config.yaml
num_hidden_layers: 12
hidden_size: 320
n_experts: 128
experts_per_token: 8
d_expert: 32
d_shared_expert: 64
hidden_act: "tanh_gelu"
moe_layers: [0, 1, 2, 3, 4, 5, 6, 7, 8, 9, 10, 11]
router_score: "sigmoid"
normalize_top_k: true
routed_scale: 1.0
balance_loss: 0.00209
balance_bias: true
shared_expert_gate: true
init_std_router: 0.0188
lr_router: 0.0012
num_attention_heads: 5
num_key_value_heads: 5
head_dim: 64
vocab_size: 8192
norm: "rmsnorm"
norm_place: "pre"
norm_eps: 1e-05
positions: "rope"
rope_theta: 7840.0
rope_fraction: 1.0
qk_norm: false
attn_scale: 0.125
tie_word_embeddings: true
parallel_block: true
init: "normal"
init_std_qkv: 0.028
init_std_o: 0.00569
init_std_up: 0.028
init_std_down: 0.00569
optimizer: "adamw"
learning_rate: 0.00125
beta1: 0.9
beta2: 0.95
weight_decay: 0.15
lr_head: 0.00928
max_grad_norm: 0.5
warmup_steps: 547
schedule: "wsd"
decay_fraction: 1.0
decay_shape: "sqrt"
final_lr_fraction: 0.05
batch_tokens: 65536
max_seq_len: 1024
doc_mask: true
train_tokens: 542500000
max_steps: 8278
dataset: "wikipedia_en"
Below are experts of layer 7 (counted from 0) of a mixture-of-experts language model. Rows are named router (the router's row for the expert), down (a neuron's output weights, with its number) and show model dimensions 80-159. Each number is 128 + 32 x the weight over its row's rms, rounded and kept within 0 to 255. Numbers have three digits each.
Before each expert's rows: a language model's description of what the expert responds to. This comes from a sample of Wikipedia text that the model never trained on.

# expert 16
It responds to: Articles and possessives after prepositions, such as the, his, their, its, plus of in phrases like oath of, loss of.
router:109175123089173056121172158158161162114126157118127177121099097117090119187179136073129160160093070140129169160125100116118117059164155164109141155147157107137142153144158138094113093159150123116131157195139136117142088112091167234077049147
down0:122130116147114120130124128110100114128143156126125057114137067081115177158103073065128107121113134162156115111069099135145134140091063210104197186159101133167100152141134108127150189081161107115145133141136171083130150130122083106196142085
down1:125107167111123138147108118076136062117120073170123075089160125132158122141108135117167161053157147158166166117119068130142167129129148099105129130119126164147121188107112134147105153111129104177120108133097107140141151154104130094111147144
down2:117147075133237209133092121088094131137105140126142165061165114135156058087171064088184059125170102087156110186111114149107187138132120166168139114091080140135102129146218128147114135093135154151134112094093121039153175148095187138108130140
down3:120196051221184095109073136104200091097140077170095141131110172121096179074067163117150133143148134154121151089095095103132128189125105108095154108157132091091171128165125080119091156171136110129105143150134072098151169103144138153160097104
down4:134119139136095143117128067170060092118165175131161123143176100164114081118180118162087178160124123118088110106136187094154088079108107096119120116096095119102130173106106098082161109126115140165093162140110148154114108121121144119153159080
down5:094083121129158116165115096141172151111111092156122090124173107129155110125107088147153206156122149116096074101120118096085061147145148165153045142140103151088109166134138132106146140170127132168125165142111121137137107155111115121101186098
down6:178129097114179145109122118109119117124145144120133150089155092120159156160146139099114100152110093182071122142170129128142130167128127110192197101124087139158125166125129117155104122064128149150140085056149133153168110062130165129109122071
down7:047111129137104149145145106108095094088137052111114172177216130121167142141092126143096097175132094186154070164138156120133173105156136098142179097089169143105145159146097108151081142127194101188127196121096107151140113085114133098121146142
down8:117098147085144102124129145120146107166151115158119121064143168186121130192134074177079120091137125114099147064131094102114119107145103160060122153130093132171125157097116166216123172159110161099157133091135144089140141194136116148160116167
down9:079065115125127160163102114127076138106118128072131091137098193094177084095119177118179032115145124128162123110124102144145156149090112155124194184103156158141109091138097172108117120119159107111159096169128154135161169069168130117133106101
down10:104170166104146155109172090127179153148093164134115197144171112102162102125129112165162120181130158132138147159060123081125125086162093133169125097102143160131106125145105131121099106108126186052177148170090087115124167107136135070135152204
down11:135132098185174161132149170133147111132182082074138122141115169077131167091176156152124107145158110142190107122100112114141149084085064166141131143125178091134177152140134086160091105186110070090147098142129094123212110134110083133170099088
down12:116084177129099112145123096144115103157161104143181110092158083136135173130094122148069188161093144109143126125090161118146101055149141146118058158156119162157110150166131124145092145184148150161117151147116139125122060092146090119130131140
down13:167090147137141144101058143098184137103133100131176150112060181206081148131150151190134187152134189099103136054184038101113075131122144140130131160168145114141142139137091153120159129174146110119129136173125168140143077145088120120169118173
down14:133094142120151152117121113189067103111133135162167095152122165144121103154133159120077104130109094130116116111079218093181149035160174151159128143122118073188130120113140118128094106136102115140128131131154131082104134139135137124192102105
down15:157049149146158084115090155111112100137139112161157103171144117124159089166050190103125112128134096160084105105095204058148129049115083160116115113124125103146155154145122160169120133153088143108156131168134140182080159132170100099124146173
down16:096072129116132093109137115159166089170145179148156114125180125124142115192096090148160163103081155142156146107117124160139107148152147112142060139145140144124097116079094142091148096113133115097113159086117056092148097085111095143188082046
down17:156129152152190138149134112152125093126108170197118111110162147090106114173131147162065124141110071130117151108127132152080121105082191060120112140123070146160150085146098177126114174122074184139143176129065124102139060133150168143164148128
down18:084126155157134126105183131161102115173128106100144134172120160132134123123146136152183140126195159083154205162061145165175128131108133068118073140064192193149135097158144073141067173139133183086162057156099068127131179193130099120164114215
down19:129100139173068116129147150086139120067077091162146162191161100151134089121088188184119147152085135080145133129129081092083216082108124117134109110117118173161121091144142166082143124090125079132170099117090107111176071137100139133122101140
down20:125122125117072167169099091126125129118106115147087137131081127118187119117102139153154126149082105170105159119152092127149120129063155176137150089120150162147108193082134078088145104083196078092137123089149106096128093131168129118165150121
down21:117088127154089171128115139106138121149132118114147130154166067065141174055060150129118103163104119097119067172095157187136167134140121122142079111105109157191178096148161154154138137130172090113133116060107149150082123110142114138105076210
down22:167127091184173181139083064113115160079163130099138115111112085107142153088126091088148187110135142081131131123128109163128147171146077162128162144169096162084110153199133093104141167041084151178089088098102115092111179156096149134109146104
down23:206115154136144185161081116112091161063102087167100123121189177161169122170109066116118146133117127149125180162112086145128116097150078143137140136130167159130176177145098090152091061098121134159159117149080112100216072071095118111104125081
down24:158089133130172145068132131135132142123109117140133096106169179123115078101104139117047137118160171137127111138145119136101120131150125145054178104103102089084160117095092101142089126085094088082115130151092199147188049092165166180109127150
down25:101145125097100079096067149101136080153136141172158149075134079133202146144142143135104170138131130068139171102086110182126166101166130190111119106147075125107083136173131109171147135144137146207116129113132113119026167154147119116127116174
down26:135115126171145131072094083164151141119094122138168218128170121135135074149122127158092145101153159132164114118132120154089113131200152122051133120072129136134162159123114175126176140099164153169181155133128106126123166205105165126193123160
down27:176113162168160147128102139150141131116133117127129182110127094171090154136064062142086195069119134155135134146162141169155122080147144059146112174098137095145122146164132108161161152111132108092128110134161158066158137077141203137158175112
down28:079122142103161165175079132125077109128164152165203127149144107179139126138131151132074127169101109110124096109121184142104149077112179158130136169089134113161123164095114083084132115147124160206102139104097154136136030072127140115134108095
down29:164139074121137116156128101106173143128152096171163104093139137167133085130163179150132235129125170127112167183096110132139142122196132107096170173109103106108054119128069143168160108073110180112153057117090128101105097112096087144118129128
down30:170123169088124115166077063176135130095094161155106091144152141143146039105118127158123143216142124100118186095169112101126101182131166146111083124087100147130131113188081148064135125075147131143082157090175119047103086173115117218144157144
down31:124158110174140086190112125150144095130138071152153128109207149130149092128141166135111125131103053146120126144126135122206137149132174139161114094124164122107078111076199144159141102107089107086111076144093098163127129110157142132059101041

# expert 26
It responds to: Numbers and short codes at the start of cells in sports tables and results lists, such as scores 11–2, 0, 100 kg.
router:080172154057169065132147156131164113133151179137072139136079093130078147144069137104114138138097113103140134098143105122114095063121157157133137162127195117118146232158150098127140134100133103105052154201135162106149060149123141160129108134
down0:154138090162131107117089141100168104138145154153128118168155078131072109119144099185141111116112191091118143149169185130119122188069118189137137136135129182126147128214145080099108111081069140088115095142172135083078080147107092116195156164
down1:145102176135150067142159123193209136095121113159112150125125145110149092146095140149075174113137085143105115124097135129090136174086062147176106100168134182129105094107148110055175091120094157160127125080063119116075132160166128116111127132
down2:154171113110153165169163146117138093143111146135174128105115144100169134138141122112036127133107158137146128095161107115179072063129092142099183177038110178104183098087138105137114145094161104142106098137166116154138107119095148107148114115
down3:154163136134135076102131096178134126090169126124076112076112140051128129118091072141127130090078110152173121099119181086128099142078125065089199061154158120080169098137184171151137089159111131198154171103117126133160188137128154118129140129
down4:078167146103105112099132155140163116187122112152115124155137164080132129160105153149148161122127128115073133111134152186075114234086077167150133130109110151133159135152172142105112090148092153183124098089150102188086085152108018101130139114
down5:128106075140149121128136167110140188124127127105092163189115122094066114099117127149129071105119099142106141109143125149109126108119180212063121116146134068121144120088169167102115182114069111168125140117138121119103138085198112099152099134
down6:176133155145115117132183129113070128130098110119081186149119108100074119131151149104050135085143105114116092160154143103097091131075158157117140129154116124179117114122075107076048165108076132084154147058124145148134126200166131078144131121
down7:154141171113111179136173201076106082156182180164158188129131151109139070146067149184171160118118115139149133070089113086165116083136127162136108200116085171166110135120173141167129172126119210102088118113138093148122147081125092105093133137
down8:174115121148036194150074133163084148123135138118163133126081136162109118117157159119150154129087101134195084140068157189129104108132083127113088142165139132075079153121091132203061158115187131103083076155088079169138163065102162147168158182
down9:179132136109168043124096095180157148077093133170161124140143162106184160139142103117102170113141154139128112149194137146109077141101199136074117125126160158157168086114094100125134125111076130159145117099136098167203140093147169192116093088
down10:090083139171105162094132164116098208169155116083132102127152073139123119079157117128104078093146116127138097104148112138182131034145133138132161135162107153140153177108127174096087157151101073090151097113111075096155100129146146127148133157
down11:099079167203110126187120153159150142132139104100094137127094129121130136108089143112121059129113063094100120128110142167131126109132069153081108149113157116074124118159109158174058182182074119110152130148132094142170085034123074094124116178
down12:176071136153159128156155098134144106065071102121147157079135157132114116176147124124131178116074147124041084165162124139129096161103094120054061131137119159120112081126124167113157134098134113197196120129093128109099180160078096116149128107
down13:096159077102173111161152156162166181158087142098163094098142144070123162135160189168108184112163160146185170098134075205141147186078123166117141140167153138151157157047068092170129169141112166122067075106100109151108116164176120168195117092
down14:165133073126153125153130147119075113096123104106078158172103147147145074183155174170119107161170087136092094144053141135158177162158139097107156106129148075141096116122136107151158141126201166123152122129115117127156155175177128044119139151
down15:080149116165123173145061121109117087171145130122194162083126111159106156118214101158166132086106119141090109089148156132111142128115069139212122139141123178087138168150107130090122105094107084095066065130166135106122062160130141137140165125
down16:061117093122073129135072157059154163151185142165157105083107165185137109104064116126173114214119130179107143128127113147140164136127169155181115134160075114167141087138116156181130165112130115191079125131197122158111122107107117094116150148
down17:141160133170108062141109110142116168098135126118092164125086130136076117180120106134090117160129133113114094136173136167100159151155193088137116112160123118169127071150128051129160101110112079114098157147159185151115145083100135121120072100
down18:090138148205152157133056122117131155098150171146148125142137092134197132102112134119125117134073106119115085171202130081143103106154157097105115124147107088148175105096127175124164123173144139084157172125128175120156109101118124115102060124
down19:127141102149120167183107147108090133093150196105088090111117128122163160069116124098081141114117137137143099124127178091143159175092128086184122068146106095118080140170120133161178159161151111159113100083095160145074130099079157137129131118
down20:121184141114201153129153141105136108098127162124048154138110109141115180118092132136103139205124165083150073137110153150153095139112081104125146154154153119153137089052116163189115171141062092112129161080112161105091114110117138114186123124
down21:145138137157173118184136105155043151154165140114135107126121058103176086162083094132135133135101201070124129148131138160196098079140126113051163133096175130158186158061073119179149126156096168175152076182138187137138158060125179047060081127
down22:122142130140110130108158136167090204139125107153102208096118142082107095118167078137078114104181107103131142147104155157086131088149076160133165095107149124218056144128134157109061157158108138081177128116144134139138130176119082122126118109
down23:059150112076129114165110102119086148161119125087194154150041075129147169179161098098175087117076112117123166144121111089125117135156133138104158151062130070147145069111093099115173056093069102088157112120154097129139137089132151117182145110
down24:161149160140095188113152096137123172100170152164116120127105109147152169165139124138080162150124123111115174133187133173114115123137104092127199077123081186108180167142112062067077142116084117114149124113080180129101111201130161081125072129
down25:158114173101153154165122099103128160192139162144135139098134127120160137134125188103162151106148160096115052128109113104090077140076133203155174121098142117214126093070126158131173097103115110114172067114129129127174159103147133105144157104
down26:107151139141152148126040154156117139092117102169145142152189155156102093147095137142154086094069139113107114122138178087172102121209180161115127108144153144129136139135095086149151070109114200071172150107054171055190059108127170107148104136
down27:118111130112105102146142144091126147150162104113150159120125172130208083094138165129187113084149118155116123075134177082107146074175111187213055113105130117150114116112085168114105112198074149080203079085148137154158126183113132159170142115
down28:131169139134164135096125131107112128149118146128124170134103098047138118085120133094091087114121206115144159074119095146146112147100131164129102190042150125081066068124078128126122135086070162131145119139182176114131105085117103110171132147
down29:178160070069102132123166178153079163083172110146194124084097156127134116152119147121160150163151099063132146062143157115133092155075100140126188185081122086122158099157141130171116105072123108144105106114178097062113133116138133164127160127
down30:133174102154113182142026156089112032128147170180160149135201131164132147100150137145143131100089179171142138158164119095126171183171073129168073123118108154139147138154165161147109124184183159147107081183158061142136095109145159123192141148
down31:162117129141109135133127104101151148113110082153190165120137155073138132117134145110167146144092130148138120158122094175150122139123053122103149118121156097146078181143168180067146151133103023152157137152120155182126142154135152140145093113

# expert 50
It responds to: The word the, an or The starting a noun phrase, and list-item dashes starting infobox lines like - Vice president, - Rector.
router:143140112066166117115120144163141154114161160160125200112099146137108142135131160090157127193166071151158132118066186184074130092149135160120116152155177116178146139111201078107146139168138131114150144197099119111118130127075159181086115143
down0:159135150149143145134111091155093130110120082153138094168119141095137153163118092126107162154125157155084086199156081108154128132096122150099098160157122153127156136171127147079136152106135123163132102129102148144143125143128115141085122079
down1:143106151057124128146156111097186150194150102104176120108156191120099184153114109101159173090177114090142131110129172128158102149206168122145160110122121125090127075167098173155157093118124129203117166141166141135160141064085052133153140070
down2:098138126176094119143113151106118074108212124108126124124111161123166110109075088131170116103115158135127163094110127157172128099145104152067127060124165106162140174180099082106116129115129081152115103088109060104109090140099102114178116137
down3:096111129140119165080153126158150146117173197114145114116142144141144188129097150185148093114122131066111200115173150144107143168125126006095109141125086165172143081086145150147084155122168136139040050164087139129124102108192115134101093156
down4:077151115123141174167082136114106153138147101163204156153172209139097136134136129132148102153181112146108108140102193113085155119177130130168161123115137113118131060116160103159182080129094107143164146093188176112200118087122122158121142092
down5:137079120108125108154112062134150155143101114172116127159127118124131200168125114095080157096125154172097056119095143117137132086150080146185080100147109125191083146142121130173131106156115091112112154131151083085151104144089129123127140169
down6:127127142090096149168148095098129160140154101154141175135115188117127129094118144092164119148142160160135072087121173064043103087186033159120093151172109092068167141125144111161182089176165133126116123123116167071141138119131069122136159187
down7:109072136153138146148090135081142119169120138150104169098194115178196162144051062143076128096104162157089097095105150136167120133116142187091097133172124094164102113172140071144142141170080155137157126107146105132136158124081107123178105224
down8:082139156152075122128140139141140076141177141101147133165117150164183083121155140095149123120096112126160120082192158132070175142112123106095164105129176139156153098121194128143067143146129124138127111083144124112100102088157168082112127184
down9:101103141118096174096086095146118107134100138175184135129160103153158167084137094099138105163120144117103078132085157079076124125103111177201067161154065102119124152132178110165143117166180107135107118132088090114089105143140124127175128168
down10:074092170110138155148177139128147069124123105148105117111124089194152160118148130093160135153097105090081167116144138114147121146091171133093070103087111122136136119130094134179080185080086128172115139154114147086088165089140089099139143120
down11:106146116142188128077147095148171146127064068119162112138142107127117129172076151163124118090141178124163142135111133124152154123128142132106162124112206115129072104138129144066110205085104106072139197109048111158151142107166104069080111109
down12:091148134154151169168118117105094150149170161091130170069164155129131155141125122143117155138079131155083073151175144088112142192143089099122131157174145134116147111132115158121132068112163076113165118103084184119139136098111187129163158115
down13:127138130150073121127088059102172151095076107134134120103142117173128126128067075123140104157148135131079109099131114109089155141124145125171086127136057099138116141129115159116124140133116115146134098149076155115163118129105149104108139136
down14:140131123154087113080123129093061129108139121121030080153088030105158126161107121145147149043156154125118151116168154153150132109100179126136141152131105113078170117183118131164090130105127151159110159104143116134077093099183137111161177141
down15:172080105185173093125152131108137169122118162110110095118111098066126165151100128135152175102125120156100163141177129125170099074087170138082122096116172140208145091097119133109140121121103105124084116142134163166154143108182121082100069148
down16:083095224105169096122164091129158134099120145092147176121162148144126113153092113148110133156117155094144119152096088147149150133118126073095150133112093160096150118180072131121173156130150125088137093178126120169118077145130115100178101161
down17:119088110121057103172104091113131152060075093138152154145124084161147149170100166162090144158141112108066079116095123123086136085202076166118114155107098120156122125133163178120144123099163114167197117122066179113152096158071150095121155126
down18:139130136120128121124176150141189135124131126080120158156131157168124117124111134180070139168170212077114139120126100121146154110094096068097115067063162101120157079146139208073073173167101136102145084151108133154137110130190096098089152156
down19:085112098107129140169090094123158159094136161071092165066151104173120122069090111121168128160167114065128120069141194128104096136161112089126116110176097144152110103147146106126131125139168109127097097152109104086093136205120102073164133165
down20:099192141118175144100101139116120114134127145129104134125121115142106084145060071140164118139180153126170144091141100189131160179146119116127117106116110127133114115158148066118173140064113136129069134147080112111161200127113115125135124125
down21:079153133161147123108141139142100120144147123140161129113104112111145142158117093137102135154164119122120168145113108156083160099115096063112106130102068126154167098109162149174152173170176096131125106151046091060111116117081117142173106172
down22:161134124209116106137129137105114112132118178124154075149113084141140154130181104100088137120128151157128057153095135131205122107110141088146065126083116172145152115140143110149156067079165089142101177144152147108129074126120108144118110122
down23:099105092161136146203117099106101141107165124186141155159170090151141124117144152111124150141128165153118173143138163118144111149155134101185099134063088126092146148136133106108109179045120152099079088128089127155085087037156084089059149102
down24:117140140110167072148128150116126128094138107130169104151169122123142145146095130160083131137160121122133105148139087106157151087112137093135093123079112164173131121164147166123117171106091155091167145116105118141140090155143109099124117147
down25:153101132093082089149109138157117192071113097218121095161171079136091116133161203186111149107099099098115099081155109071111171053151145190088113086117120140104134134119112136100143118118115160127160132135163111141130138143112132113131189161
down26:101154189103133134140180132098126129100156154101143190164123189131157104139140157108101092161184122083146165150105124169107139145140115093110120087091115191118212121107152070107088153136162108135101004195122129114134097099104101099112100123
down27:131138126162126119199123127085144060135171103113116173149146163103112100130161190080085143076076180148118054055135125101141178084184125186140144066154167076140133120142187084131130102197088131150125144102147148112158134151105147097100105143
down28:151091145159158137126138152121126141140154127141167139155160156127129166077129100118077202141134130140104121115106076112177134126057167187140065146113119068103189139152119149158168159167109153122201086103179179125130110123106192130156095135
down29:109077111068116101123102051102075167149090097116180153162119182115118188083144195089130137158106120097190139162213182119096142159149159168139149102106129194133113081089101090124167100124126087144132115108108156116154107113159108155156148181
down30:094087100108094071149134091105120132113130178154185148160070125127125168085126119089081151073104155117138143105084075144122132146114052125183091186100134204150120152150134107168140168112112105110072147161122107120104101114109096136098102106
down31:149138151122145101106144145151151144142140158162126156108095111167136123129142164148136086154125133155166155152107114143079156107113124118101122139100112137136162113128179090102125149085132122132136158185111107076082161076119131052134146157

# expert 30
It responds to: Words in time phrases after in, during or from, such as "the" before a period, century, years, 1960s, childhood, tenure, and month names.
router:106113113099165089180141161138161112144125125131076190158085133141107143165159116061082166085150095151098178206151133130101105114152149091128150125171145093120161127137141123148164101113175106141107053124141185078126117033138202188128111155
down0:089140135126116078154136177097114097187076127166187080146128151092117088089115207104109092102102165155082159141137079075089143109133099146179098166149109173127141108133120092108158082123162137142125118133119167148133137141170132034167092120
down1:094116163119146111105143139113069117144117153112123126125104162132174117189085098124121119126063097141124161155090181111140140109102122139124109174145168099109071115192124105185120110134185107181126097098140130110121093095102112154183147136
down2:172118081134151154151145128134090127091169075114177121131135169116072134084125144118172144099108111171088093094148118106103138176101120147188093134087182133037151124159131172104091030126115166084039129129140169211112117139135155143109109136
down3:143132144110090108170084127157097174133116119119112156157127138131132094111124125136173064146130168122160100140121098129101122042105128137140146136120154088115093111114219140180170151103066150084163148147182107108196163131074158127142133139
down4:116115098124016144090153115120179120178134116087165120193174101126150138112138145185134101183117129119201088111056161109102090099153145123113151115081154120098145153173151108119151126145103094126122141199156082155137141163081114151112079071
down5:126124099132161159130194168060077131189094117128056139149112141115098101137148106141093114139090095102158121125129087114131143086105137110124211121059150104102130111138116080154051082156175138157114115118147159105135137103100135119139111134
down6:079106165057121105145124211099102118137067170143169147156171146145121107086157157193134089136150132100118138124131092119039142129160127127057147091140107113101084146148133148083140157127116084134191199190135065079127078097125128101180137185
down7:105062131137121129161090027168080136078076094119162098141186138143110126119097164134180115134108167104142146123130155096140118100109092121153126125127118110127123095116119121121100153159141136179158065156144111139124156111207160073159171088
down8:125097155157152132134138139166101107072101137116084150101170151185102158087068145123091186122132115163036126121162079116154168127177209055169108170078134089180081160160136209095107107105127113166156211159131172167107136112167117044098159118
down9:150136151140151190111132114112128177118150054161106110110124149118125132068120145131167104133185077095159135184155077163094114119123113146157163126173126156108071126128165166135115172164173177062139115093095151130125126093052144098051171139
down10:156149147114115150119118109164124131087150183158073151090153144153168056147187123125163164167166065132147172151169085171137194164183094116149118119110126193157139095155164133119114121126107127121111125147105144115126170144081106154142115114
down11:131134174206162124135167127075141109152094140110107101122075094123153106181113133140139164119134139106102127093095150136183104101081129130166104130091179182086119107157149099180150143172137116131105118110099042082120100136115082090179138203
down12:135215146137134074084079119149127124098158181101129132160140099102150106107120104140099136154072144106113198153089165086196118109135114074131114043129125104148165114160115108059168125103106137152101145169161147169121137091129137118124104111
down13:152182172120115120126146149090125123122106118130107115090150111051119131071087149132168138075104107134142136065150093130155093143104129145148133136148126160189138113133182117160186135158132096079129111085146135166172123138091118107146165129
down14:168131108107112135158061184119110119093170152102172118207178160113103154087101111199112103136110136155126090039136107214161172120129112169063106137118143124111186106143163107121125078144143102099098182115114163118164092157183138019120138189
down15:147086070094124127132110117109118134108150177144155097083136171137151080127113132171085118182079109147088154125105163107141092128091178134143113131159119188096115163077096170073096101092132122140143100159145148164179132083168151118113134167
down16:139082138116160119065141067136116145081162091166164110112155131107139066048116120155114166110124145091133160139205133162113097178060146135197125071144149183149102144077138183099133114106113098118142154096102132119125151133104134106135136162
down17:157130195158116114114111143146119111086091122117094134127125147155125071115150105102160120132158029188101144138173166177146168164133163146174097142080143131184111083097165132073132142075124141135074084106162160165170124140116152072172158148
down18:162134104136138199109109127108143158141152112125069142178095134163108106113123108156119142102126062175098095144208126124113186102206150076067167104098137121182120110126079157134130129135126151165150169092072140163148144134080181089122139093
down19:141144178160155121088143169106169140138089159131117048114123170141131130123161084107079148130130090142098168112137144108113078158142164132146178057109116110134164144151085105182091164101133135135124168151129111138116124111112124129098114158
down20:111159144140128195113098165155156164121131106128094055104139166143104128122208103160157122124134122090136166088191141183057130162147143080050137146091174137135153076191116131141108127131077115149148129198126116121147129164146148090044079124
down21:086126163084146082096103030157098109146181144128061109100044104138136145128165119144145200165117179060133152165118144102145102097165114144095085109138112180061177110144113172103129134136163071136115157159177134135109110115133142143116117146
down22:177140106138181163075165133129086119140115166173153116126121102162155070111121177160119128128082115141133122126132083157142119114133102088132138115117168166161135157205079133074101085111143115138129138094088116090107153122077171076117137131
down23:148168081153180130151132107134103153052109138138149102084154141160147100099146117153109115147145136134145172149169192182169151151112158096119129097188118203148168098113153186139159150111112081150128075173139170070110115115124160169163115116
down24:165155119148137178155134137085144131091145143156169153164093097103165074146084135109124099140093126107150079123101152077118081097122131096157094138149138109179164130144146093098131125095122166201105162106177155144191140145095137121115130063
down25:126027096121122146143156054127104124141145093120155083114158147127146107117110103139142076120094126117144176119189137186137089164130185133140111083136123147124064090104055150122127131110118159139142090086110149143157116148189130083136090157
down26:118173183151138177174100076197146162111096140196092070103118080125131110068100179141151172157147134153096123130124083111122162101135141108121071147121178120091118157174108134115137111144142154127122115130091096116138166152083092056128112157
down27:149123144147127130185137152141127175144136083129115140119169127131123111131151196147106132122129161166119099129142095165114130113152175106167146144102136217061159163186149162144129113136051124111160128117131147156140110070159130092112196073
down28:098142093110122142149145156115134138126178133067170184103144134113123092114132131093123116130150092094191104120058090177165086086096092143129107130113142115209082081151136049190107097110153105153133083102116096108170166158133116066131107147
down29:155054177116138077115067136121110146107157185119147094110113135148084097065102171149106188172135123165137161147172122134152108145081059129113100151177098179102104115069116165075168126159100105096143111137117170130118128103150144135166167117
down30:126130149138134155139133106155128156081121159127094094108165139128046114092097091127147134134200141108157115117135100195136136113092070150094146120059160088117129085059136092075135091091170165096089129135103109126132122134143097146094151160
down31:103068096146155095140086111158173135140106169120164102050148116097126170159136132191168181086113101203136115120149173102117107082118118159081123185120119195125155192140091191131147128133152111122179194134156081154126114166093174140112151162